Experts of a small language model.
Size: 9 layers, vocabulary 8192, 27.8M parameters.
Below are experts of layer 5 (counted from 0) of a mixture-of-experts language model. Rows are named router (the router's row for the expert) and show model dimensions 64-95. Each number is 128 + 24 x the weight over its row's rms, rounded and kept within 0 to 255.
After each expert's rows: "comes before" lists some tokens at least twice as common just after its tokens as in all text. This comes from a sample of Wikipedia text that the model never trained on. Tokens count by the router's weight.

# expert 117
router [165  95 104 132 126  96  95 145 121 116 114 113 163 113 132 160 128 151 134 128 135 129 162 104 130 117 131 133 154  93 141 110]
comes before: "s", ".", ",", " of", " and", " in"

# expert 61
router [151  97  79 115 118 125 119 130  91 151 138 108 152 132 135 137 131 131 131 168 140 131 148 138 120 116 140 103 133  98 167 115]
comes before: ",", " 18", "00", " 2017", " 2025", " 2020"

# expert 74
router [155  98 119 132 113 106 106 116 113 118 112 125 132 114 133 153 143 141 160 133 186 151 138  91 138 101 138 125 165 109 129  98]
comes before: " of", "s", " was", " in", " and", "ed"

# expert 37
router [133  70 118 132 151 113  81 137 111 117 122 126 139 119 155 130 150 142 161 155 149 126 150  88 125 120 153  97 143 106 150 119]
comes before: " of", "-", "\n", " million", " to", " from"

# expert 6
router [157 101  93 127 157  90 109 134 101 134  97 132 142 112 159 154 135 135 183 157 151 146 167 117 121 128 186 115 151 110 150 133]
comes before: " of", "\"", "'", "s", " (", " ="

# expert 92
router [156 109 101 116 165 124 119 124 111 112 106  85 166 126 134 161 138 151 148 158 115 138 135 105  98 117 141 128 144 113 163 109]
comes before: "-", "|", "\n", " 0", " 1", " 3"

# expert 11
router [148 106  97 142 131 132  91 120 118 123 112 130 138 141 169 179 143 126 159 170 153 166 150 131 132  97 153 113 148 110 143 130]
comes before: "-", "=", "″", "t", "án", "á"

# expert 58
router [178  85  97 143 163  98 119 164 116 108 106 131 165 129 138 158 137 136 150 161 155 158 179 112 107 103 169 108 118  95 141 103]
comes before: "s", "=", "\n\n", "'", "°", "\""

# expert 72
router [163 105  97 120 137 127 101 127  99 123 113 117 155 136 170 156 135 141 146 139 151 161 163 118  93 102 162 101 153 107 167  99]
comes before: " of", "s", "'", " was", " to", " is"

# expert 41
router [177 116 124 128 153 101 114 140  91 131 113 105 162 154 139 146 115 155 116 146 159 140 172 123  90 106 136 120 140  91 157 102]
comes before: ")", "}", "–", "/", "\"", "A"

# expert 98
router [147  74 110 140 166  95  87 145 120 119 113 101 143 129 146 148 120 115 134 163 138 144 155  99 113 114 166 106 166 111 147 120]
comes before: " the", " by", ":", " a", " in", " as"

# expert 121
router [136 108 105 134 150 106 109 148 121 127  83 105 155 129 160 153 139 136 169 141 154 137 150 105  86 119 139 111 167  88 177 108]
comes before: "=", "\n\n", "|", "The", "In", " The"

# expert 122
router [132 133  83 131 138  92 118 149 108 139 103 107 155 124 118 149 138 143 123 155 172 163 158 105 129 113 140  98 152  84 151 119]
comes before: " |", "|", "1", "0", ";", "3"

# expert 110
router [154 105 125 156 165 123  97 135  89 106 109 100 138 128 144 170 141 157 161 153 160 126 148 107  97 116 154 109 140 109 152 110]
comes before: "\n\n", " The", " It", " In", "5", " He"

# expert 70
router [159  82 133 136 163  99  91 150 113 110  92 111 169 142 143 156 160 144 148 137 128 136 131 122 136 101 168 131 164 102 157  90]
comes before: " to", ".", " than", " in", " as", "ly"

# expert 103
router [151 101 113 106 155 100 105 155 134 112 117 107 136 168 141 154 169 135 154 162 139 165 162 120 119  81 132 118 141 109 143 116]
comes before: " the", " a", " his", " her", " an", " their"

# expert 47
router [157 121 110 124 151 106  91 158  97 139  94 119 149 123 144 146 129 144 140 165 173 144 147 122 110  82 150 110 162  91 141 109]
comes before: " and", " which", " but", " who", " including", " where"

# expert 84
router [149 116 103 123 146  97  66 123  97 128  93 108 167 129 148 179 123 141 170 166 166 144 149 143  90 123 144 101 142 125 131 103]
comes before: "-", "|", "=", "The", "  ", " Votes"

# expert 22
router [152 100 105 159 148 114  70 150 119  99 104 131 147 135 123 138 157 145 135 169 148 165 156  99 118 108 158 122 157 113 138  86]
comes before: " the", " a", " his", " her", "  ", " their"

# expert 49
router [127 118  99 140 151  88 105 153 101 125 105 121 157 141 134 144 143 164 134 148 158 144 155 117 104 122 136  99 143  84 172 114]
comes before: ",", ")", "aged", "ity", "ist", "–"

# expert 116
router [165 118 141 117 138 113  97 137  97 119 125  97 178 128 128 171 152 128 158 147 179 143 128 141 125 105 139 123 145 124 170  83]
comes before: " of", ".", ",", " in", " was", " and"

# expert 4
router [164 110 117 101 159 111  86 153  78 130 122 116 182 112 134 182 129 145 152 148 159 133 159 126 122 127 154 125 140 105 153  81]
comes before: "=", ",", " and", ".", " =", " in"

# expert 67
router [161  85 117 123 133  98 103 119 129  92 103 113 145 132 129 154 140 144 153 153 169 125 133 105 109  93 136 101 138 113 146 110]
comes before: " a", " of", " is", " in", " was", " an"

# expert 31
router [157 109 119 126 142 102  86 113 138 111 104  97 131 136 141 171 124 143 152 177 162 131 170 126 139 137 117 122 151  84 136 104]
comes before: ":", "\n", " (", " Apps", " 0", " information"

# expert 29
router [151 110 115 101 163 112  96 129 143 118  90 106 157 117 144 160 137 145 156 138 144 123 158 113 112  80 154 107 169 118 168  90]
comes before: " to", " in", " the", " with", " by", " on"

# expert 59
router [124 113 109 127 148 108 122 139  96 104 108  75 160 110 121 146 130 155 156 155 156 157 144 101 115 112 137 100 169  99 168 110]
comes before: ")", ".", " 0", "}", "  ", "/"

# expert 57
router [148 120 111 118 162 127 120 139  90 131 104 122 152 127 115 156 162 139 157 149 167 145 153 127 125  98 133  93 136 105 121  87]
comes before: ",", " (", "'", ";", " &", " was"

# expert 65
router [154 132 109 121 130 130 106 150 121  89 106  85 152 133 115 143 139 134 139 167 131 164 142 157 112 119 146 131 150 116 162 130]
comes before: "|", " a", "%", " known", "d", " used"

# expert 3
router [162 118 108  99 151  99 103 159  91 111 118 119 149 141 139 167 163 145 150 167 171 169 149 111 110 121 158 132 141  85 133  98]
comes before: " the", "|", " a", " well", " be", "  "

# expert 14
router [155 103  97 145 161 126  81 174 102 113 113 104 167 128 145 130 167 144 166 159 148 136 149 105  93 120 154 126 151 104 139  97]
comes before: "|", "\n", "  ", " -", " 1", " 3"

# expert 112
router [157 113 106 129 156 116  98 115 122 102  90 123 164 132 116 150 150 141 141 156 133 149 154 135 103 129 149 113 158  97 144 114]
comes before: "|", ")", ":", "–", "  ", " Coordinates"

# expert 115
router [146 104 122 127 154 117  84 134 123 139 110 121 168 123 143 121 144 132 144 147 137 154 152 105 125 126 137  90 137 111 181 107]
comes before: "|", " |", "–", "0", "1", " –"

# expert 85
router [158 103  82 127 141  90  93 136 109 117 129 127 200 128 114 149 140 140 151 168 164 129 155 124 107 104 155  99 166  93 166 119]
comes before: ",", " of", " and", " in", "d", " to"

# expert 111
router [173  90  94 133 161 120  72 138 120 132 130  99 144 128 164 144 149 137 169 144 172 126 127 110 101  91 131 127 143 112 153 113]
comes before: "\n\n", " The", " He", " In", " It", " She"

# expert 55
router [150 122 107 127 168  86 110 144  91 143  83 121 156 131 150 147 122 110 147 162 140 131 157 128 118 101 173 132 142  82 138 115]
comes before: " |", ":", " (", " for", " medal", " medalist"

# expert 7
router [128 105 101 138 139 103 106 133 116 118 123 105 165 137 118 143 155 132 122 172 177 140 157 146 135 117 155 123 137 118 150  93]
comes before: " the", " a", ":", " voyage", " career", " his"

# expert 120
router [168 104  87 130 156 101 112 168  98 105 124 120 165 133 141 146 146 148 127 141 131 156 138 120 101 103 149 113 138 117 171 111]
comes before: " |", "–", ".", " (", ":", ";"

# expert 26
router [146 130 101 130 149 114  87 130 120 136 105 124 144 137 152 153 142 148 160 143 159 120 149 117 109 114 144 106 161  90 153  99]
comes before: " he", " the", " it", " they", " she", " was"

# expert 90
router [138  88 108 135 143  93  96 144 122 114 125 116 164 137 138 136 162 129 171 175 173 137 175 109  90 103 167 103 137  98 152  96]
comes before: "\n", "  ", " 0", " 1", " —", " 2"

# expert 35
router [162 138 105 132 161  92 110 144 130 124  89  87 163 143 113 146 121 162 126 136 151 146 170 114 126 105 161 132 147  98 156  99]
comes before: " |", ":", " votes", " Clade", " Family", " Class"

# expert 109
router [158 113 103 116 150  90 111 123 111 133  93 122 146 119 129 143 135 149 150 151 143 127 124 113 109  95 155 111 146  77 167 127]
comes before: ".", ",", " and", "on", " in", " for"

# expert 123
router [142  94 120 128 148 121 101 154 125 104 108 111 173 124 135 139 151 172 136 161 139 141 152 117 134 116 158 118 140 106 141  91]
comes before: "\n", " |", "-", " ·", " MPC", "  "

# expert 13
router [151  91 118 140 142 104  83 141 119 119 124 107 162 127 161 150 133 180 152 138 145 147 150 101 117 116 135 106 125 133 148 127]
comes before: "=", "\n", "\n\n", "See", " =", "History"

# expert 66
router [133  76 115 136 146 115  98 165 125 107 115  71 149 159 134 147 135 150 132 135 144 153 129 118  97 118 139 114 175 114 178 119]
comes before: " the", " a", " his", " this", " 18", " its"

# expert 87
router [142 120  78 116 170  82 131 130  81 137 101 123 175 132 111 145 142 144 126 150 174 147 167 116 118 123 134  70 150  98 154  94]
comes before: " |", ",", "n", ")", " City", "e"

# expert 34
router [173 111  98 141 175  89 105 133 122 134 100 123 147 115 153 124 147 152 140 171 154 141 159 106 118 105 130  99 145  90 169 110]
comes before: " |", ".", ";", "–", "  ", "'"

# expert 9
router [149 121  99 133 125 112  89 148 124 130  98 119 160 152 135 148 156 158 150 140 136 146 130  99  96 105 135 120 138 110 134  88]
comes before: "=", "ed", "See", "History", "osed", " See"

# expert 77
router [143 102  84 130 136 117  78 107 119 122 107 113 141 140 153 134 149 163 172 152 143 137 150 103 124  90 147 111 145 115 170 117]
comes before: "\n", "-", "  ", ";", "%", " %"

# expert 108
router [172 126  79 127 167 113 103 142 102 128  79 127 150 127 128 159 139 124 162 160 153 134 162 136 116  99 133 117 157  97 132 106]
comes before: " |", ",", " (", "n", "'", ";"

# expert 86
router [153  84  78 135 127 121 111 132 141 147 109 116 163 130 147 146 146 139 140 153 140 134 150 113 132 113 143 111 168 126 134  92]
comes before: " the", " a", " to", " his", " in", " on"

# expert 106
router [175 120  95 116 143  89 102 114 115 139  84 130 164 149 158 153 154 138 124 167 148 152 143 117 120 102 128 134 153  98 167 106]
comes before: " |", "′", "–", " MF", "  ", " DF"

# expert 125
router [139  99 120 133 143 134 100 131 100 108 115  77 159 147 136 154 139 128 173 130 148 130 131 114 115  94 167 122 166  91 144  98]
comes before: "=", "The", "In", "\n\n", " been", "On"

# expert 102
router [135 111  77 115 167 119 113 129 109 117 118 123 147 122 152 134 148 171 169 171 134 146 157 112 124 122 155  89 144 100 145 100]
comes before: " |", "00", "l", "0", "t", "5"

# expert 62
router [176 110 106 123 133 104 119 127  94 114 119 123 203 109 111 171 140 118 152 133 146 119 124 124 137 104 154 122 142 116 146  92]
comes before: ",", ".", " and", " of", " in", " ("

# expert 68
router [141  89 103 118 142 113 103 146 127 134 103  99 163 118 123 152 134 141 166 163 158 125 139 114 104 103 172  98 159 119 177 104]
comes before: "\n", "  ", " 0", " 1", ";", " —"

# expert 113
router [162 120 119 110 149 114  90 120 113 147 120 110 170 152 128 168 135 146 133 150 145 155 156 129 108  99 152 125 134 117 130 124]
comes before: " |", "|", "–", " also", ":", " Born"

# expert 25
router [147  93 106 132 155 103 112 139 128 127 116  90 143 105 111 148 141 152 124 143 136 125 144 127 132  79 159 138 164 110 138  96]
comes before: " the", " to", " that", " by", " in", " be"

# expert 82
router [164 106  99 144 167 133  80 135 124 122 102 123 145 132 162 160 158 140 151 135 162 143 141 118 126 132 177 102 144 108 162  92]
comes before: "-", "|", "=", "The", "19", "In"

# expert 126
router [138  83 108 138 152  78  85 129 123 113 112  97 131 111 123 183 126 139 155 146 157 144 132 111 134 111 148  98 156 112 153 123]
comes before: " by", "\n", " as", "\n\n", " /", ":"

# expert 16
router [151 104 113 119 164  99  74 137 125 120 130 100 144 139 113 149 127 140 161 162 166 166 165 104 116 121 145 110 128 114 134 120]
comes before: "-", "\n", "N", " 0", "_", "L"

# expert 17
router [149 104 127 125 142  85  96 154  84 124 120 111 136 157 141 173 148 158 162 129 165 179 145 113  97 131 128 108 142  92 144 120]
comes before: "=", " the", " York", "See", " other", "History"

# expert 32
router [153 111 100 118 147 114  87 143 121 131 107 126 149 151 164 176 137 149 161 150 178 132 139 107 112  96 153 124 158  98 159 117]
comes before: " and", " which", " but", " who", " including", " where"

# expert 36
router [149 113  79 132 129 101 130 129 108 107 100 117 140 166 161 170 164 168 138 145 160 127 177 129 123 108 114 129 170  94 131 101]
comes before: " was", "s", " been", " a", " had", " also"

# expert 127
router [177  93  95 127 152 111 106 134  96 145  93 142 150 122 124 153 113 131 141 148 151 140 177 102  86 109 162  97 158  89 155 106]
comes before: " |", ")", ",", "–", ".", ";"

# expert 63
router [154 110 121 116 137 132  85 136 116 138 100 111 157 148 151 126 150 167 151 168 126 125 173 128 132 108 132 107 144  72 131 118]
comes before: "  ", " |", " been", ";", "1", "0"

# expert 124
router [128 128 108 132 142  94 111 152 105 123 123  79 151 125 152 125 144 146 155 161 132 153 154  98 131 100 176  96 154 120 137  82]
comes before: " as", " of", " to", " by", " that", " for"

# expert 52
router [160  88 120  99 174 131  80 126 128 132  96  90 135 105 135 143 135 145 151 154 171 146 160 130 110 127 151 101 148 121 178  99]
comes before: "\n", "\n\n", " |", "  ", ";", " 0"